{"num_hidden_layers": 13, "hidden_size": 128, "n_experts": 128, "experts_per_token": 8, "d_expert": 32, "d_shared_expert": 0, "hidden_act": "geglu", "moe_layers": [0, 1, 2, 3, 4, 5, 6, 7, 8, 9, 10, 11, 12], "router_score": "softmax", "normalize_top_k": false, "routed_scale": 7.25, "balance_loss": 0.0156, "balance_bias": false, "init_std_router": 0.0156, "lr_router": 0.00163, "vocab_size": 8419, "norm": "rmsnorm", "norm_eps": 1e-06, "tie_word_embeddings": false, "optimizer": "adamw", "learning_rate": 0.00249, "beta1": 0.9, "beta2": 0.98, "batch_tokens": 32768, "max_seq_len": 1024, "train_tokens": 289800000, "max_steps": 8844, "dataset": "wikipedia_en"}
Below are experts of layer 2 (counted from 0) of a mixture-of-experts language model. Rows are named router (the router's row for the expert), down (a neuron's output weights, with its number) and show model dimensions 0-127. Each number is 50 + 15 x the weight over its row's rms, rounded and kept within 0 to 99.
After each expert's rows: a language model's description of what the expert responds to. This comes from a sample of Wikipedia text that the model never trained on.

# expert 10
router:34 46 30 60 38 51 45 56 76 53 34 31 44 51 62 45 76 62 45 64 56 34 35 44 77 51 68 29 61 65 75 56 59 53 72 64 74 74 48 41 38 20 35 55 58 30 25 64 75 46 79 45 29 69 49 47 51 60 49 44 21 67 40 78 52 61 48 42 37 49 49 45 73 30 48 61 58 35 48 56 79 38 51 31 30 40 51 47 35 56 19 47 34 58 59 80 28 54 44 78 33 51 60 28 35 51 66 62 77 28 60 49 45 47 39 23 70 53 49 59 36 58 63 72 55 66 41 36
down0:50 60 78 41 80 65 43 41 59 43 28 53 51 65 56 47 60 44 68 40 22 74 60 52 42 60 64 75 57 72 75 58 36 49 42 58 32 46 54 52 34 46 42 19 36 34 62 41 49 36 46 52 51 65 48 45 53 59 44 12 37 47 57 58 48 57 43 35 57 50 39 57 47 26 80 52 48 56 63 32 48 49 53 33 38 41 55 51 73 32 44 33 64 62 31 23 21 43 27 42 40 52 71 62 47 50 62 44 16 57 42 68 82 45 41 49 58 51 27 30 77 02 13 56 55 48 41 55
down1:51 67 67 59 54 60 55 36 30 54 70 55 56 46 51 56 66 33 56 50 66 38 34 61 38 41 59 60 31 22 23 66 62 35 33 37 40 75 51 65 64 50 62 64 55 36 60 65 32 30 41 50 52 53 44 33 68 31 39 45 50 56 72 37 60 45 76 69 21 67 61 69 44 50 52 57 30 64 50 23 34 47 75 70 62 77 50 42 30 73 73 28 71 50 42 14 67 33 51 33 17 58 44 60 33 44 41 54 52 72 41 33 39 55 51 80 53 65 54 28 39 66 48 61 75 44 24 53
down2:33 38 34 50 77 70 58 26 58 38 44 70 60 39 34 41 60 22 45 74 40 40 64 60 28 55 34 71 52 09 72 58 42 44 49 74 56 38 73 73 47 59 28 62 73 25 65 61 46 42 22 46 49 58 36 39 57 35 36 49 51 46 24 44 62 45 28 67 38 89 54 25 31 44 17 36 24 60 52 50 55 53 35 53 64 37 48 19 40 46 61 46 60 41 57 57 34 57 51 40 44 54 52 61 64 41 46 70 52 73 42 44 26 27 45 70 72 67 66 40 44 58 59 35 53 48 70 45
Description: Numerals and digits. Number tokens in dates, tables, statistics and measurements, such as the first digits of years, percentages, and spelled numbers two, three, five.

# expert 35
router:61 40 49 32 45 55 51 58 61 16 21 79 50 66 54 68 82 86 57 76 68 65 47 35 39 32 59 40 47 58 61 47 58 57 39 73 39 37 36 53 38 51 35 39 35 54 35 56 62 87 38 62 67 73 28 47 41 53 17 58 40 54 35 52 60 62 78 48 34 60 58 62 29 41 19 35 43 48 38 59 18 51 43 50 35 77 54 58 76 36 52 63 39 42 46 71 41 41 69 48 58 66 35 40 75 57 53 75 76 59 55 37 55 40 42 49 73 26 61 62 43 43 65 41 52 62 49 53
down0:65 55 44 64 56 50 49 38 45 32 42 38 59 41 79 55 46 58 40 64 70 67 62 34 58 36 23 68 21 62 36 80 82 62 58 40 39 21 45 54 76 70 50 57 23 38 37 72 55 28 64 48 42 54 39 54 53 66 65 42 31 57 59 57 62 61 52 46 56 36 50 33 46 75 39 76 51 51 42 60 56 30 57 48 52 78 43 81 23 31 43 64 48 59 43 58 65 33 51 76 44 50 58 47 54 46 39 74 35 83 32 41 43 69 57 35 24 47 59 82 42 73 56 65 52 81 66 39
down1:78 55 24 64 43 69 60 72 43 64 33 60 30 35 51 45 45 66 44 40 38 60 48 52 77 41 55 36 53 50 71 45 57 48 52 62 66 23 84 53 37 43 55 41 37 60 34 59 35 44 37 65 77 37 43 15 53 59 90 67 41 72 58 28 54 50 68 62 30 59 30 42 49 57 63 71 35 55 61 46 49 42 74 50 58 42 27 54 32 44 32 54 44 49 81 49 44 18 34 54 24 49 43 05 43 64 42 69 44 53 43 37 56 50 68 17 35 63 34 55 52 66 35 55 44 57 59 69
down2:30 45 56 57 54 63 35 68 43 82 44 35 56 49 40 59 57 53 51 68 60 40 63 35 46 53 81 39 56 60 50 56 40 47 88 24 64 77 56 30 61 36 66 61 62 39 34 60 57 34 35 27 40 56 25 48 64 46 62 43 72 59 50 43 56 62 44 42 27 67 34 42 24 53 45 56 17 51 62 62 56 36 41 56 30 58 43 29 43 75 13 24 38 41 51 54 54 43 43 52 30 63 45 15 64 82 58 61 45 40 72 60 65 61 52 49 55 57 46 34 33 48 48 27 94 36 66 31
Description: Prepositions between numbers. Prepositions, dashes and separators inside statistics, scores and measurements, such as in 377 at-bats, 25–20, from 25 to 44, in, at.

# expert 63
router:64 49 80 33 75 31 40 63 31 35 75 58 30 44 38 53 38 78 38 32 60 51 38 37 53 27 33 68 50 42 34 46 46 57 56 54 45 48 37 40 61 36 58 40 30 65 26 26 57 61 62 46 49 35 61 47 33 58 43 49 59 61 74 64 19 44 74 55 23 45 29 38 39 31 31 42 56 63 53 66 48 63 48 65 59 54 33 54 47 38 33 42 78 70 89 47 43 86 51 67 66 70 45 78 52 76 47 59 52 31 44 34 40 57 67 35 76 45 66 48 24 71 64 67 39 39 59 50
down0:23 33 42 53 49 61 40 51 64 60 50 26 37 55 75 57 59 23 52 71 62 62 33 31 67 60 64 51 72 59 61 70 61 52 50 67 53 37 76 54 34 61 35 73 64 51 87 42 72 30 68 48 65 59 36 31 52 52 36 79 35 49 45 56 32 58 21 32 56 61 60 52 47 55 47 81 39 54 43 53 51 60 36 44 58 32 55 36 56 69 52 85 40 43 44 80 79 34 49 36 70 43 76 44 89 31 51 56 58 32 58 62 53 25 54 40 51 26 52 30 59 41 32 58 57 59 63 42
down1:40 63 59 60 88 34 35 36 56 46 51 36 49 56 47 31 26 56 77 44 37 62 32 43 09 27 51 40 52 29 47 28 67 25 51 59 48 71 47 59 59 46 58 51 61 50 30 54 72 26 34 49 36 38 65 43 56 49 86 42 17 23 72 42 88 65 50 37 43 38 50 28 39 26 58 42 48 75 47 51 45 61 40 70 61 26 27 39 58 80 58 60 34 54 64 71 39 22 39 49 56 51 46 54 32 50 69 43 48 57 39 37 37 63 48 38 43 35 52 47 33 60 49 51 57 25 54 66
down2:48 52 31 62 36 35 40 55 47 37 19 31 51 50 51 55 61 53 88 62 68 41 61 42 47 32 28 35 71 51 55 56 58 59 80 33 86 59 57 30 65 85 63 28 57 56 48 54 63 66 72 27 53 61 22 39 62 54 53 32 47 52 43 37 78 59 56 48 63 79 42 65 26 65 42 72 55 41 43 49 39 39 50 39 44 52 41 47 58 48 44 57 40 62 33 56 45 83 41 44 76 35 43 37 67 50 32 72 71 41 52 75 70 41 71 35 45 55 10 62 43 58 30 71 52 44 36 33
Description: Line breaks, founding verbs. Paragraph and line breaks, sentence-final periods, and verbs like found, made, used, design, form, often as word stems.

# expert 31
router:70 44 41 23 50 39 33 83 36 34 63 59 43 66 17 36 43 77 50 57 30 56 51 50 78 50 72 34 48 58 54 70 56 73 53 83 52 47 42 52 33 30 53 33 48 39 71 42 53 56 41 52 77 61 33 54 54 41 50 71 40 51 66 51 64 44 68 56 52 58 52 58 44 37 57 36 42 63 69 48 58 73 78 54 45 29 55 53 72 82 34 34 65 18 31 51 44 54 74 26 61 27 31 40 38 32 44 60 72 58 53 79 66 27 37 50 65 34 54 36 32 30 57 44 53 30 31 39
down0:65 58 63 22 74 77 65 82 46 28 18 62 56 68 54 27 61 60 49 39 34 54 68 63 41 58 46 59 22 43 25 18 47 41 57 58 47 58 52 48 54 53 66 45 44 54 77 24 52 35 65 44 60 78 64 27 56 51 22 50 51 57 34 50 61 50 41 55 70 62 51 50 49 48 65 46 53 36 58 44 77 59 60 45 82 33 69 64 56 53 30 35 48 39 34 23 73 71 52 39 68 42 69 42 65 30 57 33 35 73 69 65 57 25 42 66 37 67 39 84 46 45 36 51 51 46 57 54
down1:60 28 64 61 39 65 59 64 43 29 43 46 54 41 52 37 48 38 62 77 39 64 65 30 54 56 32 50 30 66 65 47 46 16 24 58 34 41 62 43 37 49 48 60 49 26 45 61 49 44 80 47 38 82 23 73 65 46 59 60 62 51 66 46 59 62 33 46 35 75 91 35 54 48 45 60 62 40 43 49 19 48 70 64 59 69 62 53 50 41 53 55 62 52 26 79 52 48 21 56 23 28 52 47 67 38 62 53 51 43 51 13 56 48 31 45 36 38 75 59 58 72 72 51 23 65 67 46
down2:68 68 51 38 60 48 53 31 32 40 48 62 51 58 66 29 51 47 49 55 57 59 31 49 46 36 67 54 45 28 32 45 80 62 19 68 59 39 59 26 39 40 28 22 43 60 19 59 57 61 45 57 35 57 46 35 54 63 75 47 52 43 52 47 53 22 67 57 52 38 66 67 33 04 59 32 50 32 17 54 51 46 43 31 58 46 67 59 37 35 40 33 67 67 53 40 38 46 36 66 43 73 52 59 23 67 78 55 76 34 90 51 52 49 56 52 55 24 51 59 40 63 53 78 37 48 53 72
Description: Capitalized place-name starts. First capitalized piece of a proper name, mostly places, after in, of or around, as in Ne-ufchâteau, En-schede, Ac-re, K-iel, P-embrokeshire.

# expert 25
router:44 40 38 54 74 56 39 69 37 56 62 69 54 50 46 47 50 72 45 64 42 42 60 67 69 43 76 68 34 38 64 58 51 38 41 47 71 61 41 64 56 39 64 64 84 50 35 45 65 47 30 70 43 50 24 49 50 50 55 75 19 44 33 74 59 31 78 42 16 44 80 61 62 52 52 44 45 47 53 54 78 66 53 43 47 53 59 33 62 46 21 53 54 31 62 69 45 32 68 49 37 66 41 46 53 14 25 60 55 57 81 77 63 60 36 26 75 26 51 44 20 43 61 38 50 43 42 30
down0:28 51 73 72 49 29 58 64 58 53 44 28 58 40 55 50 28 51 49 36 64 43 54 39 59 31 82 72 42 45 49 60 59 50 41 32 12 62 67 62 43 45 44 70 32 44 37 63 45 44 55 54 62 50 65 38 08 43 67 62 54 62 49 77 34 61 86 84 45 66 79 63 51 36 55 31 71 26 65 44 52 77 36 54 30 39 65 27 65 69 62 45 44 61 58 25 44 52 47 65 53 55 56 47 55 61 37 43 64 51 73 42 18 50 70 38 55 55 68 42 59 39 74 32 61 65 38 65
down1:58 39 19 34 69 37 72 56 44 49 78 67 48 37 35 44 38 73 26 42 44 43 56 31 61 58 31 47 49 63 64 49 48 79 76 66 67 58 53 45 37 79 68 57 55 48 36 55 46 31 62 23 57 44 62 53 35 52 50 37 35 73 60 44 72 75 41 70 72 64 59 62 26 39 35 36 58 48 26 11 60 50 36 75 41 44 40 50 57 70 35 61 43 20 39 52 39 47 15 36 27 49 38 42 40 57 75 46 56 28 40 30 27 50 63 57 38 31 49 46 31 73 61 47 33 47 43 51
down2:51 53 54 23 53 55 50 45 69 56 36 48 55 43 69 69 39 45 59 37 83 37 66 41 59 42 27 55 39 64 43 50 43 58 77 54 29 26 32 61 37 63 42 59 72 37 65 51 66 45 61 64 62 45 65 34 47 61 37 33 76 61 45 42 47 30 49 41 87 62 26 27 50 61 35 42 50 52 73 22 35 53 53 51 70 64 48 36 61 58 47 73 64 42 19 42 36 44 54 46 00 66 51 72 41 60 39 47 43 60 64 23 63 23 33 58 30 64 62 63 44 25 55 61 31 37 58 50
Description: Numbers and split word starts. First digit of years and numbers after a comma, in or pipe, as in 1-985, 2-013, 1–0, plus word starts like pl-ated, m-igrant.

# expert 52
router:80 67 48 56 40 66 52 66 51 32 19 46 54 47 25 22 80 31 71 63 21 71 57 54 58 45 42 34 59 35 38 67 52 69 66 69 65 63 52 61 50 47 74 65 51 39 74 40 64 52 52 65 66 35 61 43 48 39 64 70 49 56 61 42 66 53 42 54 71 56 89 53 69 29 42 49 64 70 63 63 48 40 46 67 53 56 29 50 36 49 60 23 50 42 54 34 31 35 49 37 14 35 68 41 46 19 58 37 72 52 44 52 70 20 42 32 47 30 51 80 47 47 45 23 51 44 51 49
down0:42 59 41 46 56 40 31 77 52 69 48 27 46 23 50 57 50 49 43 68 44 54 46 56 23 65 48 79 42 26 55 78 56 70 49 83 66 37 68 49 68 56 51 78 49 43 51 70 40 47 75 61 26 47 59 45 41 55 52 71 45 60 62 57 42 24 57 59 78 56 44 55 54 54 44 31 73 62 53 65 42 51 42 51 63 63 54 68 54 25 66 38 33 39 13 44 69 40 49 54 28 31 89 55 46 82 50 60 54 45 33 59 26 42 37 70 64 32 28 80 68 49 55 59 42 58 24 39
down1:54 53 57 43 57 58 48 60 29 29 49 16 65 69 63 51 42 74 55 40 75 19 55 51 49 07 58 69 47 79 54 46 56 75 34 69 56 55 61 49 26 20 71 61 45 61 54 37 58 39 42 49 60 55 73 55 59 40 71 45 25 65 56 20 43 44 27 38 31 55 49 46 30 32 44 41 66 34 42 27 53 41 75 41 48 58 69 62 46 68 43 59 49 21 67 44 73 61 82 61 60 61 50 72 60 60 37 54 51 56 38 37 73 53 48 57 45 42 22 52 65 50 38 53 65 13 53 46
down2:74 35 51 60 64 37 38 63 31 39 83 51 61 62 43 57 17 52 49 69 52 54 29 86 65 31 43 59 45 65 50 32 32 52 55 22 49 45 42 38 57 71 53 41 50 53 26 31 59 52 43 58 53 30 43 57 68 52 43 53 54 31 67 33 61 27 42 43 37 51 82 35 55 55 41 60 62 90 41 34 63 31 45 62 75 37 48 39 63 50 52 41 58 39 48 46 61 65 37 52 48 41 40 43 56 46 51 58 19 10 47 53 65 62 44 71 67 22 22 39 41 49 56 13 59 18 31 42
Description: In/on and prefixes. The preposition in/In/On and word-initial prefixes like in-, ex-, trans-, pro-, as in inexpensive, inquiry, extinct.

# expert 2
router:54 30 64 30 32 36 63 78 80 39 34 55 42 41 52 66 77 71 69 79 37 65 62 48 57 57 31 66 61 58 71 65 36 49 39 26 30 40 41 32 32 23 30 46 39 49 67 40 32 41 47 57 45 55 20 35 67 46 49 55 53 63 43 66 30 40 70 34 36 36 47 73 30 61 43 51 88 61 27 55 18 45 46 72 66 36 62 46 50 38 65 60 58 25 53 41 54 75 66 39 50 61 36 45 39 68 48 54 76 28 46 75 43 49 65 67 52 59 56 60 60 71 58 66 51 52 33 58
down0:41 55 47 51 25 40 44 31 42 37 53 85 46 51 50 63 54 54 43 36 42 70 32 51 30 58 29 48 41 65 27 27 57 46 34 59 69 48 43 51 63 56 46 38 23 49 60 38 49 80 70 82 51 39 48 49 26 59 48 63 14 50 36 63 72 53 67 71 54 50 74 65 42 32 36 61 57 44 56 69 55 68 29 73 47 69 30 54 56 55 76 65 43 90 63 46 41 43 40 68 55 44 30 44 51 49 65 64 55 44 61 05 57 42 87 50 42 63 46 51 67 36 71 74 59 58 38 47
down1:52 69 66 37 85 40 46 40 60 43 72 31 60 49 81 64 33 39 28 24 64 37 47 52 23 63 67 61 64 72 59 70 47 40 59 44 42 38 51 35 52 29 50 80 53 54 49 15 40 48 41 17 64 64 70 52 25 49 40 27 41 74 54 37 39 43 16 58 71 69 63 62 45 37 43 66 39 45 48 49 52 62 46 55 63 54 63 78 69 47 69 45 43 72 51 54 66 21 60 45 66 45 56 57 57 62 27 53 24 22 40 28 35 52 52 41 53 38 57 56 48 43 36 50 14 63 57 61
down2:60 38 42 53 37 20 72 48 58 73 41 55 35 68 55 63 61 66 51 67 58 36 69 63 42 37 70 45 46 12 33 62 71 45 54 51 65 53 52 68 38 36 69 36 68 26 40 30 90 84 45 46 36 53 44 56 81 29 49 32 52 43 30 66 29 36 55 36 56 43 60 55 68 42 39 50 25 49 38 56 63 48 59 38 65 57 68 44 63 30 65 19 37 34 59 35 21 41 39 52 70 40 35 41 35 50 47 39 29 81 55 84 49 51 38 52 56 51 65 23 50 58 37 64 39 58 62 54
Description: Institution name words. Capitalized words inside names of universities, colleges, schools, leagues and parties, e.g. University, National, State, Arts in Master of Arts.

# expert 16
router:52 73 39 45 33 41 50 55 29 26 82 44 38 51 39 39 24 83 33 51 46 67 38 46 55 33 57 21 55 62 45 36 58 77 51 73 74 68 40 59 47 46 50 34 56 57 69 44 33 37 28 31 43 44 38 51 45 58 61 80 07 66 59 54 57 49 67 43 79 67 36 72 49 29 30 35 32 60 46 32 57 64 58 61 30 45 53 71 77 47 40 48 51 41 61 18 53 46 46 44 63 58 28 34 38 44 54 63 66 48 44 55 53 58 81 42 73 71 74 37 27 59 43 53 30 48 45 60
down0:68 26 69 54 40 53 60 55 87 58 18 57 70 60 50 65 70 35 67 56 54 39 74 65 42 55 33 63 45 41 56 39 36 48 47 28 39 27 62 49 59 47 35 41 80 32 25 50 37 35 69 56 54 70 63 61 30 44 40 38 53 46 42 66 42 56 64 39 27 29 32 27 54 59 64 71 53 49 48 73 37 42 71 48 54 56 52 57 46 25 59 35 28 37 24 48 40 61 55 58 02 68 56 36 66 49 52 28 43 59 42 28 20 38 63 46 32 55 44 39 40 56 56 36 69 73 18 43
down1:74 50 74 45 52 27 55 64 62 44 31 37 45 59 63 57 48 41 71 62 26 57 51 37 29 61 69 73 45 47 42 43 31 44 37 45 45 56 77 46 54 41 59 47 51 22 26 45 25 50 90 45 35 52 56 33 25 43 35 36 29 39 44 50 35 69 54 53 64 53 42 37 27 68 44 64 80 33 57 66 33 68 42 66 28 70 81 50 26 35 54 36 58 17 50 42 58 35 72 58 36 61 47 56 71 40 37 75 55 35 75 62 45 29 69 56 51 32 51 65 45 58 37 76 66 51 47 27
down2:71 55 64 62 47 39 33 52 71 75 43 35 55 59 61 67 52 48 65 49 64 63 42 51 60 58 35 56 57 69 25 47 30 72 66 48 63 43 28 53 53 98 69 23 71 38 31 56 48 57 62 38 61 46 66 41 72 60 70 41 40 34 55 46 52 39 43 45 22 18 58 50 32 46 43 76 69 49 22 47 35 41 73 30 47 62 24 30 71 42 84 52 29 46 42 38 64 40 39 29 27 59 53 43 76 44 51 57 48 64 28 55 44 52 63 37 34 58 19 29 56 49 39 45 53 37 29 41
Description: Name-initial capitals. Capital letters opening names or words at line starts, after table bars or list dashes, such as F-W, L-eng, Narumi, Cheung.

# expert 43
router:28 40 61 37 40 31 46 86 57 49 25 41 63 57 83 69 55 66 36 64 45 41 46 38 59 47 27 55 45 91 40 61 43 42 67 14 69 47 54 23 51 48 33 38 51 44 53 60 47 47 69 41 60 71 41 34 60 49 37 24 39 58 61 51 42 40 36 50 62 55 29 65 24 81 45 51 77 51 36 55 29 48 38 57 67 49 62 55 68 26 18 51 70 54 45 46 39 77 30 46 52 76 54 85 55 61 55 73 49 29 47 34 56 46 50 77 38 64 50 60 51 55 64 58 55 76 48 47
down0:43 76 39 60 47 51 46 57 56 62 58 63 42 56 47 60 71 53 51 50 69 69 51 75 40 35 28 50 62 44 73 57 71 45 64 16 40 36 45 42 45 62 33 72 45 63 29 41 38 60 17 63 39 45 45 32 63 56 58 45 30 50 43 71 29 72 64 34 61 61 57 43 26 85 63 55 49 71 59 60 36 32 71 35 44 38 32 56 61 48 70 52 50 36 78 45 57 26 60 76 32 56 21 01 40 63 76 48 50 57 08 64 38 47 58 64 51 39 44 62 61 56 46 50 64 57 42 58
down1:54 50 19 46 34 56 54 59 59 57 50 49 32 64 54 51 73 51 26 54 76 19 27 42 67 24 59 34 49 33 34 62 55 49 52 31 51 46 58 38 46 32 79 67 44 63 28 52 57 43 62 67 39 52 37 73 63 34 52 32 54 51 63 50 56 36 56 59 52 51 63 81 54 45 67 54 55 57 35 47 40 51 43 91 33 75 33 50 62 46 24 28 90 59 30 37 51 43 51 56 33 63 53 38 40 41 45 62 64 67 71 68 56 32 66 42 55 26 51 57 35 06 53 61 74 64 75 64
down2:39 26 40 28 17 52 40 46 40 18 63 87 56 61 51 34 36 58 38 47 49 44 74 56 70 11 36 08 53 47 46 18 52 68 65 54 43 72 54 48 70 63 57 46 23 72 48 61 57 50 30 56 65 23 43 57 68 41 38 67 49 56 56 37 67 62 46 41 57 42 59 63 56 30 51 54 71 42 36 62 51 60 26 39 48 60 40 66 73 49 42 53 49 46 52 60 55 50 17 44 63 74 82 40 40 38 54 47 28 37 67 27 65 42 54 31 60 22 46 50 55 59 24 62 54 46 52 47
Description: Proper-name final words. Last word of an institution, event or place name, as in Winter Olympics, Music Australia, World Youth Championship, New Britain, Germain Racing, University.

# expert 39
router:38 61 35 26 49 65 47 50 11 34 71 72 28 63 34 28 38 60 51 74 41 59 61 37 72 40 79 54 34 63 54 73 66 72 37 66 64 67 38 60 46 29 47 53 55 29 74 44 63 28 42 52 44 46 34 48 50 42 57 67 13 49 64 47 52 35 60 58 52 63 41 64 64 59 21 42 57 71 47 54 66 66 76 63 62 66 55 65 70 47 47 36 55 30 63 47 61 37 33 46 56 44 29 33 50 25 36 60 69 51 82 77 61 52 46 55 52 21 55 52 33 49 33 42 27 38 71 29
down0:40 51 19 39 58 48 70 74 63 54 06 55 46 40 55 55 33 60 31 49 33 45 47 47 75 34 57 71 63 44 55 73 48 61 82 50 22 25 63 33 25 63 51 53 49 28 76 45 55 57 51 43 65 46 53 50 50 61 52 54 41 71 55 38 57 50 56 43 62 60 64 60 48 79 54 84 71 50 17 53 50 44 82 40 34 32 40 53 34 57 32 52 41 49 77 56 47 44 49 43 28 30 44 41 56 48 53 28 51 65 56 68 53 56 35 57 34 32 14 47 77 44 58 63 54 54 48 07
down1:52 64 85 33 50 58 55 33 41 55 66 59 31 71 71 42 51 59 52 41 53 71 54 56 40 64 61 29 84 51 55 45 61 18 44 52 68 63 43 43 68 32 42 39 58 84 52 76 26 55 49 60 46 46 37 82 68 53 55 41 65 39 16 24 48 47 43 50 45 47 70 37 40 53 41 45 48 45 51 84 52 48 22 40 33 56 47 58 42 50 44 59 48 52 38 49 87 36 64 26 87 82 46 68 54 61 34 76 32 45 59 44 68 48 41 47 34 51 46 55 51 63 17 63 63 38 64 67
down2:43 63 48 58 37 24 51 43 23 46 98 43 44 63 57 35 52 48 36 68 44 37 57 37 54 44 64 38 27 72 52 74 43 43 24 47 73 92 53 55 57 20 37 47 51 62 47 40 45 58 44 47 48 52 41 64 53 54 50 38 51 43 58 33 57 58 55 43 77 52 62 51 59 47 25 18 23 65 35 63 49 46 12 69 55 47 61 46 46 59 57 50 66 52 78 44 68 37 44 37 99 72 44 54 38 56 28 78 58 37 44 47 62 50 53 57 42 64 70 45 35 47 64 43 53 49 68 57
Description: List-initial letters. Line-initial list dashes fused with a capital and other first letters of words, such as - M, - P, K in Kieran, S in Søren.

# expert 46
router:53 42 65 37 58 55 62 54 37 20 46 73 55 43 53 66 77 66 43 77 64 68 24 31 40 30 64 72 51 65 35 64 47 46 36 54 59 32 50 52 19 32 43 51 27 72 61 45 39 63 33 47 56 46 46 28 33 44 49 41 48 35 41 79 52 74 61 62 67 72 44 60 42 43 34 46 57 28 45 73 52 52 44 40 34 68 64 38 82 52 60 64 49 38 46 73 40 67 44 51 52 79 41 71 42 66 45 66 78 39 53 26 61 30 53 80 81 41 87 48 55 32 68 59 58 57 51 62
down0:35 59 37 36 42 55 56 38 69 35 28 62 38 37 46 50 78 32 36 46 46 39 43 39 24 32 46 26 48 46 34 50 67 61 28 48 67 61 34 61 66 38 38 51 63 45 53 41 25 65 66 36 33 22 60 10 43 59 27 53 75 51 48 68 37 53 78 32 62 38 47 68 31 49 53 38 52 76 65 75 59 53 38 43 44 45 59 79 53 31 66 64 57 58 29 38 71 45 48 82 48 78 37 38 46 87 40 43 40 41 51 26 59 39 53 51 68 49 56 55 61 58 53 63 72 40 22 74
down1:58 60 50 30 76 54 18 53 37 66 53 56 16 46 26 49 49 38 68 54 49 42 45 62 48 21 42 55 45 55 32 27 89 32 61 66 08 49 61 48 79 58 39 47 64 46 61 36 27 22 36 77 59 57 46 52 53 46 49 77 69 60 46 35 33 59 48 31 33 66 62 43 55 58 37 66 08 48 57 46 42 59 74 47 58 43 55 44 35 44 39 52 70 30 58 58 72 70 36 56 59 24 34 48 41 62 64 50 34 64 62 39 47 42 29 62 53 54 52 41 67 50 41 56 78 69 34 67
down2:47 46 45 37 67 51 46 59 57 52 55 46 45 60 45 65 70 30 44 45 60 69 39 51 58 50 41 29 43 43 57 70 53 53 45 48 56 59 35 57 65 43 17 38 00 51 72 41 59 67 23 58 81 43 58 86 41 71 42 58 31 41 58 72 07 53 69 57 38 53 44 58 44 22 45 45 53 35 53 76 57 19 58 63 64 77 59 60 58 47 93 50 56 30 55 36 53 41 65 58 43 42 33 36 40 50 54 49 27 49 65 45 46 73 55 47 50 69 50 52 42 36 84 29 55 62 60 70
Description: Prepositions before objects. Prepositions and preposition-plus-article tokens before the noun they govern, such as from the, by the, with the, and infobox labels like Died:.

# expert 49
router:64 50 38 65 43 87 72 25 45 57 56 46 48 66 40 47 65 24 49 47 27 63 55 76 41 69 44 52 70 26 45 39 45 39 49 56 58 41 28 46 63 48 69 69 42 24 80 53 45 57 59 55 36 38 59 56 53 50 32 43 62 30 58 41 90 62 40 42 64 35 66 27 72 59 78 39 31 56 35 42 44 38 43 45 67 45 41 29 29 70 33 53 43 61 50 48 53 54 31 27 30 31 77 58 63 21 84 46 12 63 40 52 69 43 43 35 54 35 58 48 37 39 40 58 52 44 74 49
down0:46 69 37 50 33 36 56 32 45 14 32 46 39 53 44 23 46 59 54 41 48 35 43 63 87 32 69 56 51 45 44 61 46 35 61 45 70 53 43 39 50 46 66 69 52 61 54 51 65 54 81 32 58 61 13 58 73 50 35 56 47 62 48 37 76 52 68 62 51 24 57 53 59 46 65 60 37 80 72 53 65 44 24 51 57 46 32 56 77 39 40 63 63 57 80 60 70 46 10 58 93 78 45 50 62 55 41 44 53 72 47 48 48 50 67 75 73 42 46 44 51 52 47 25 35 33 38 50
down1:70 30 63 59 76 43 26 34 43 39 30 38 41 47 52 24 36 60 37 49 49 39 62 37 67 34 52 32 69 69 62 52 33 58 49 25 41 60 70 41 39 46 45 29 38 53 43 25 42 54 61 42 20 35 50 42 47 57 58 50 70 70 12 30 57 20 73 34 46 30 67 52 20 51 38 55 52 43 37 58 20 48 55 50 68 65 51 36 33 49 46 47 63 62 40 50 50 53 77 61 55 66 64 54 69 40 17 42 57 21 39 68 38 78 52 42 51 20 35 59 40 78 38 29 46 39 48 65
down2:70 49 65 46 57 65 39 77 69 58 71 54 50 67 72 44 45 34 32 68 60 71 52 29 59 49 60 28 36 64 58 48 50 47 30 44 27 52 74 39 48 60 48 56 44 36 55 65 56 34 56 50 48 60 21 36 37 51 71 57 24 45 63 57 46 45 83 37 45 52 19 50 46 40 36 53 68 37 46 49 25 49 63 79 57 28 92 78 34 74 40 46 56 24 42 62 60 46 25 76 49 56 46 33 41 72 34 58 68 51 23 47 60 71 49 58 46 57 41 56 49 67 53 36 40 64 34 09
Description: Mid-word stem pieces. Stem pieces right after a prefix such as un, re, dis, pre, before suffixes like ated or ation, as in un-rel-ated, re-in-stated, pre-gn-ant, dis-missed.

# expert 42
router:69 56 43 64 46 76 90 25 31 62 53 36 44 52 45 54 70 21 32 50 06 48 73 63 59 72 41 47 65 32 41 51 44 51 52 44 46 54 56 66 58 45 85 59 69 40 63 50 45 55 51 80 45 28 50 44 61 48 25 36 63 34 41 36 74 57 32 60 68 25 70 33 73 53 52 43 60 71 61 52 54 38 28 48 41 47 30 39 31 68 45 48 66 61 42 41 78 48 26 47 58 29 61 38 71 30 77 33 28 53 45 52 52 42 53 49 52 30 50 68 43 45 18 41 40 34 48 48
down0:42 57 71 72 16 44 22 52 67 52 33 70 73 51 67 48 50 75 26 47 45 57 45 35 41 58 27 43 33 72 49 48 55 44 29 64 40 81 60 40 64 66 38 56 26 35 56 84 52 28 58 28 47 66 39 59 33 32 51 52 57 27 53 69 36 45 46 45 61 58 38 47 67 37 40 54 42 29 43 73 27 32 33 32 52 63 82 68 69 29 50 53 50 47 43 59 35 68 66 55 79 38 81 48 45 74 34 32 56 17 59 47 35 48 35 51 66 44 33 29 53 49 51 40 55 71 52 53
down1:32 53 45 35 57 48 62 60 52 47 45 72 51 29 49 72 35 70 58 72 55 48 53 18 68 75 41 29 42 69 53 60 34 24 58 79 54 40 61 45 64 48 47 53 34 48 29 34 58 45 51 36 11 67 46 22 63 60 52 40 48 50 74 50 56 81 52 45 46 52 47 18 24 50 67 37 50 65 38 63 83 57 67 51 70 57 30 42 42 54 60 16 59 44 46 43 41 20 34 70 59 61 48 41 51 56 42 66 66 45 83 37 66 52 33 54 66 81 44 67 63 39 52 23 63 29 45 58
down2:35 36 47 60 47 45 67 67 56 72 46 52 52 49 50 29 44 75 62 43 54 85 61 72 44 27 42 18 45 82 31 55 42 60 52 58 59 52 65 28 58 54 82 42 37 42 44 58 42 54 27 69 58 36 58 53 45 69 72 51 35 59 62 48 56 79 65 46 35 13 18 44 41 23 42 35 54 52 23 36 41 20 60 37 66 39 51 37 39 57 65 49 57 76 71 45 51 35 37 57 51 54 41 65 35 53 21 76 32 47 62 59 77 55 43 36 68 47 49 27 47 67 44 52 21 30 48 61
Description: Prefix-following stems. Stem pieces after prefixes or opening consonants, e.g. acqu-is-ition, disp-ers-e, unexp-ected, re-inforce, exp, comm, surv.